Weights of a small mixture-of-experts language model, trained from scratch on English Wikipedia.
Size: 12 layers, width 224, vocabulary 32000, 72.8M parameters.
Experts: 48 experts in each of 11 layers, 176 squared ReGLU neurons an expert, a sigmoid router, a shared expert of 192 neurons.
Training: 408M tokens, 6840 steps.
Below are experts of layer 6 (counted from 0) of a mixture-of-experts language model. Rows are named gate (a neuron's input weights, with its number), up (a neuron's input weights, with its number), down (a neuron's output weights, with its number) and show model dimensions 56-111. Each number is 128 + 32 x the weight over its row's rms, rounded and kept within 0 to 255. Numbers have three digits each.
Before each expert's rows: "comes after" lists some tokens at least twice as common just before its tokens as in all text. This comes from a sample of Wikipedia text that the model never trained on. Tokens count by the router's weight.

# expert 41
comes after: " to", " |", " a", " not", " re", " an"
gate0:119077101129101125075122162189100128122092118154141117069115070137193132128132159087070047137110157154138153140077138154113126114123164093081139125118105077165158155094
up0:138086186109119134179131175156082199147155135140113169114074154164092141111141142087094123104085142087144130109102121139120059138216154099094196119135155101143145134158
down0:121107147145043112120130180116179149143104072148117120144079152135141105071180144153096143146174088130145174145134161148106125135147147162109177126165059108138136134139
gate1:133142147074158184114125165155159115134088123131083156091080190117100111183139102132147142108123104156119091145091124130113091097170180106103056168096122176156196119122
up1:150154097073127131140170102082151172119166100153116145100145077164121146135153144040122135113076135060123215148104098131117081142075121134146182109130132078066103153147
down1:081129112112194125160138112165122149083097096123094076107176079134124111143145169056028134157178157130140133167144112149132163124116103127108143147091162108130140150084
gate2:148095205177116161134148090177168142136125146109109120177128135144106140152146116152073098089124129168121170173129101106062070105125074097205107104147131117125119110118
up2:130093172193091168124138089154151133117117153099102097172122126129081141189149095148073101099105112181085160177137107130075077127122114067193122120136102100119110098101
down2:147104139135129167059159161119126166112155137098165156141202159112194138139185139138112108127140101113132187115123157118131140100116105098076071104148124093122153108064
gate3:032134171105126127129142123059110044151091085136183144110101120126108121125142140065100149085105177139126156147134208123130083131209186169103152182092179112104126143094
up3:071170171054122172132113132097097136151090098130111204094129150125099147145156146101094107121165139114096099138174119172111128163151136189183120168135181165078103156134
down3:057109151091140093089182090075113141067078093104178184122149139129135126129160148067142129076083136217129179084224109113138109082118066177156073154149102168093102151108

# expert 3
comes after: " |", ",", "|", " =", "===", "–19"
gate0:135174114101150111125137160117078144166111170147134117092159101168136117150150178101090088123159123152089128133151154136181193118180125122183086123161096177103061161159
up0:112147119090117089140158173082118121162165105145104125109130138127119132119157154119097123142185128151116190147127107110143206115143066083220100098168084161021109136118
down0:118165132119147125119082077118114111173090113090113133113091154164143166098152172202059162121130165149148104191114166174170131144142132128089146154149118091156093122108
gate1:125140102080048170140215048087124109083111152093150106124156118109138133132144099072073123098150112088099058084122188129098138153166083145119111159141100097165123082127
up1:092145205188197062106056197185141136156152110184117161164100162159136104098147165135156115162122154184159218128139080117137159092096146139117144124127148129095135156103
down1:157135177080111118135151113116166156144090134074147089013165132091155172181110160151115129109081125136164098132148113139117160127069117073111147160141129095170180178101
gate2:054146065083134170164145161123126121121095119106193142127130154139078133092133137188082100145078108143141166068097091115159090157109130089114157143178108140118197105101
up2:061127107116134124157125146108135145117097119065144147124085151119069143126165104194106114156056126131133180050115106089156076161133098103156136183154121125113157106104
down2:101053161096131109114136097154139143137134165119115158130133154063136162172139176115190162143107117148141129101154108137111162202087092128122093136152128168137082142113
gate3:127150092158192158161191166078132129132130138160110124125104225122134155146126176162124118128191097130100142056177179106107195124143134137091142061116160090136142084115
up3:161149073110168154170192200099129104121120144132104116121099200079107154174142129170112117195167108104141142096167150148072151136196122105074154090125147087132141053120
down3:133110131138178155102063125176142158099132165190182087177177119158166133127151099164126137206135153080155092121178124132180094129144091162139132101113089173112121104155

# expert 9
comes after: "\n", " life", " also", " career", "History", " years"
gate0:145115027093120103076083161145125188080133085157100136153129080144080128060156104168068170112123128116093106178102163141139144127201127139149146093167147133106120103116
up0:159118092123154120132136117128116205070132051161163143115118118169107134082124138114089129136123087171104117164130145127151125118176131117111177146121129100112115142104
down0:136118183112139081155134064140077129133149096186125095138097138124121096135178114141113135126085125097093078146135125103124096144152130169080140112149142128139089107145
gate1:175107113072133150178144178139123139078132154143113166034179164130136085104091118172143116094125079105169090168132153138118153154151083155098138146113144071090108093107
up1:087134146166079134122139081101113129170131102115137136186111082135158158132165150093062108117132164117045177093113107124115128101131164109207148107128114171163101121144
down1:178175156133137151122185141140161183109115165132122134116131087141090087151076124168097142150079146164157110172108207191148092092157128131107173104093157112071106101159
gate2:191162071121144100175202099082157127132082091132148103115089165137084095107117072193112136095133136154100115104066152177129140149182152129114165126144148125095152070116
up2:142145066138176119158147159086142138138059123129131082101081140126075126149139098170090164125106147143118115145086122137126165174126159113116144111191117129081125099101
down2:091133081146123105130102159167132118122175119109071116194153136034171124117114185108178131123088153135097093131026106113063163112147121105077142112104060121159170173179
gate3:164124163095130090156140123114155092147118142094112162120116145149140128115105110161155129101137122136157157123129113108130133125100117099143138123140077058076131156124
up3:194187203107105092112145112131126124130193133122065137103154105155186115082152110152168138103167113114137150138104092135133175120071147080131096123101020062072163163145
down3:126099148125158097101135108140153054151129166105102106159088159090111115158142042092090132102119163134131132115119163099096158096190063161097121067167073122062094094174

# expert 10
comes after: " of", " the", " in", ",", " United", " New"
gate0:133114094128085080077167087149120183087083147133141124137092077129154155135084084123151150114144140116182125177085122131100089093126116090153122166118118110106104135077
up0:104135150119159062107146073173094139183124188159091142148113095145141134184104084152162143110141112116184151167120134095080089134136083114172171156098135146068133131122
down0:138116153176119169145122212109156113076166104124142110120134143116155099109171103131151156095198153128096141123134136128156161088130125109178164107149096136192089122104
gate1:120108129120126127092143135065069146103114099119086184127140093111108111164130142130137163138105137112131132130099163181131120155125146142079140115119119115055105082100
up1:118102137144088151128142178093114161119121112138114217135162123137107121182138177129121137169126126147132121125133177247132139096153120117127168093074096140056117106107
down1:098081142132156098139138102145166087200148132141147115096126127114126143145077092098148145118174146091133140094145105085071098140212132149131106095150171118166120140137
gate2:146179163093149118064109128107153108152098115110140142075145075093162133098100079147108165166156155150152057174190158110148164148083125133143194087126105116127155161112
up2:157128163091149128065151138129149167188102134109131155086148120126116140109095087140099162167154136103113080149162140105129102159058132166152173079123117125131163130115
down2:124132125114161157192156125138146118133141143138135075101128136075138115107133187117096130103190072139154130080215091136067097172169096105120161208118164135112101161089
gate3:131165133090191049129085153131144080136069150139076100066095150146179163110102093132092116125170079124191123131101192147100160154127110142134172122141123195113121159140
up3:111131121173082174110152109145114134146138124127146114209136102157069179167156130147190124125133138165097153157172063120112131106126133126117081173126096067099112052107
down3:133149117184100110124097134110149091114093113115124096144068183067089133101168095082058106169147147108149068214068174137089126132076106103143198094132198164096172131169

# expert 8
comes after: "\n", " |", ".", ")", "==", " ="
gate0:151153095104142114104157124146115104119182097119122166158122129156112166058125144111080153148157072064104123163117176164160099136115125098120116137105094138152105128150
up0:107118200165115130155156134112152166140092130129121073086148169088167068192112118137146112136117186152130166099143065099078174116130150156144156091141140109129148148165
down0:095111129171133126100083146147123155167116112124128079099096100053155158119162084123150132143110157135164182124129111095084162124148060163150128135077115112075126153095
gate1:117106095150107102122149118138148158109169072172182095121114142131141110108189123110124106176085140123179102155117181125159165136138122132140147109183099096149129124145
up1:114089090147081097138142098152130171127159079133161140134142144136127099107167130108141084143106162103178113145131171131161162132118101119142154117175083097150111120145
down1:161164123151141191135106146133112169117149053148142119166169079118101165155157095097115082138142110043150136119172209129093106160134122155111123162126150158178131114103
gate2:100154109174131136129107162061123102138080121152115106181144107106138165095145145117154113100126162068131106097059148109094100122100147174123128103147157156132079191154
up2:141146127107141156132074195099105061123123139143128113210150133102096157051178155135112125102114153078151114110072174114111112144122121174110141074123136146136076143139
down2:148086087139108147189190116110143087080099138087191101145106092122218166144177116108118097141145113128121103137077108116129137123137160079156075154073117193123075120135
gate3:072115134116091111097131104101130149158153097131140105144096104134133164179117187067180112139143121071172142136082139095178085131150112123124119203137064125110095201141
up3:155148099136147124164142180158149104089097142138097141104169172105115116099160074150118147165149115188103097105155118137075139101117183106120166090103200138194147098149
down3:142149095132147068197136198196114091130138183160115117142159160124145199110159136147138128108144180051149106111095136067114113103125097126162089179113168081110191139119

# expert 13
comes after: " ", ")", " —", " 0", "\"", " 1"
gate0:145128161163156085176134183114132081122152115143136087123210150144137145094128131140134162114179138149128202090179105104093089118127182120142133119148155148120117134130
up0:163114169120133079191127152107156105146144147114121099150205131141121137111128133147130150091164157142130209090158098120093067134115154127165133131153182128117132114131
down0:101123146147098109129135124070167099122114181193111139108138127126168146175140104117136185100156162191138097137068076111113121103100133170114137160102114163094097121150
gate1:103106179128103097101090144093098095128180148116062076147172136099093099138079170139139144117221146139133121053111127105100124171139103075204130167122106169061117129131
up1:179163091156174144128155095186198121101102131094136142116122115118183172118113071124139107206103152127069131181146130163152123111129117146108127122177180111141106128113
down1:134179141088119160148081159151142133154155125108151122145120132148105116111134130097170124137151143120129116105063144099073165188143135124157133115191115120102109146152
gate2:127097192048138144118106165086114095105070092137120079136166096106138138120141131088106147136066069123099103070146179077128113084109108117132142147102148203152143153146
up2:120094167075121165116068155106115112136091122159102100167152090104108125106159102109058175094077101105081078040094123056086155096097135114150109167100115169155154112134
down2:115113164138124199117116175131078111073158119114093113126088153086143158117141176159168136089118119094116147086149168134108074107081167117129143131106158181079138164120
gate3:175162147144135157143115141156083098134124148146080070136115168157136111137157113129161131156156090159105141137122093176173148161145106099080103120101141103055123171118
up3:087109143132130081103124105118147142113123124091142134107127113116154124118119167138088145070055152130109095052117153113110156122080129175145150097125098158130182122182
down3:102131054096145143133181147076128087150153089135124136110130090104127158138133158134100181147123120124180174106151144089134134076095122136125136165154103177144108161120

# expert 26
comes after: " |", " the", " a", " World", " same", " this"
gate0:132176077079137059141118167108194129140095089079159099079132178156101129099133155115125127100118150147094091091160165086164155133097166099116145125124102135121115129105
up0:101164095075080082149102154111136104104136085032110136122131195178135132113144169141120167060111135127134091120142140120173144181080129117086155115114098150107130096098
down0:099141121104206133166146120131132167143138137154124118091139101154125118143091178137087173124096170128122098143146143141112093148120193082135190133119129160157102113117
gate1:060138128098097084163143096164091161193130194147117087119119121104150103133102178143124130113134188157146108108144130143134075174037079151173147130191076088066109169119
up1:080184120117063069160178101167113144230135202155069096094104133115148099138112176116115143070126170140143119102159132130104089177046102201150131125177097118087074168130
down1:122059146111147107100133094123077124108135135104103158077101082107080162151109164133112049118125127120158126129122153177132085137199133106144084121139149148108116135120
gate2:111128122132091141101144158156138089138143099143145157106117076126093121135139105145168084139119125224064127109143100140096135146158174138099133185096090157067075084094
up2:120142156175150130142128161100113136101144095097153083122168149140144120101126204110130166122116154040171143119091119090170117146127092130140119110164119131129144147135
down2:123111106099144125150178122137143157138095142126107164091121134112109105182101165130051146147146129143111106153134154170119119124143151104135160109095088135095119146162
gate3:117104089127149172119163150172126116143133120128151122147200072141163088089108124129186198109068152115129102114164181193205099145122125103084134156198187157155115164133
up3:120139168135109117111095089120174091100139128170118151117096140125112153207180145138142080161165110110096156126067086092077139111139143135125159118068089122093124124061
down3:124086198073098115098158145104132145136048151154144091121145104154100130115113083156164137110131121107127144111135140136109157117108192124092125148108126153186103069068

# expert 4
comes after: "\n", " ", " such", " known", " Genus", " Win"
gate0:144187124120096150162123204130150099099174122105175133147116077132127207174150114156162162178151038069065120114138144130120167150169150131139099147171079097121140113068
up0:118049137149117108109148084155099131123077106155079135069137188125144061083121152131100129078100197165175163135135134130123094102112133100121165099083193149129149159176
down0:077138080161136146131138084113163149126104161136170145122149134144167103164126154181170168101141119168144144082157138102175145121087080164109148128092128144161176163157
gate1:117111095124125097146174086168093111126083160081040121156190090131117176170136103108107100104109111077146099147146102188220132122115111089111100170158132096177114166144
up1:100085100104124110158155105175124108126098161094080141179198103120133162182134105118104072096079104091121079162156095175221102111096122112098118165161124094178141168140
down1:077082174099150181089133158157139123147140133125142133178101127093100128171168130149124078137164103127073098136160107091122133165111181193142149204072119099091143201196
gate2:139152120114180096160168120204127147200155155148145115094106203112160099146129142197146112114108167076104130110149127108101132164090128135132140097136146134155092193087
up2:089094132131077192087099149086153122049100109115112128162160090132100171127092095066110156142142069211140134156087157159146131116199136095122119169112102137096131046181
down2:133130123173159113076082161098095139077101156046134130147116145097086144088095156138088134141131125147113151108152144085172163123128155178120178104107110177147163170101
gate3:085128133155162155127156180136112094165111160124111111136111124138139082125148120078175087152146132089145199081146134160148143128120127178132106117133096196132122144063
up3:191123128107117118130094076126157149117106091123137153126152154130140195140134114151095189133117126170127088145129124092132118095147145072159151139112129093138126100181
down3:137142160142166135154171093093144119177119109131137172092125187102107170136109096134093141141124121178101144102091140198170154057174172109094111161093207157165102154104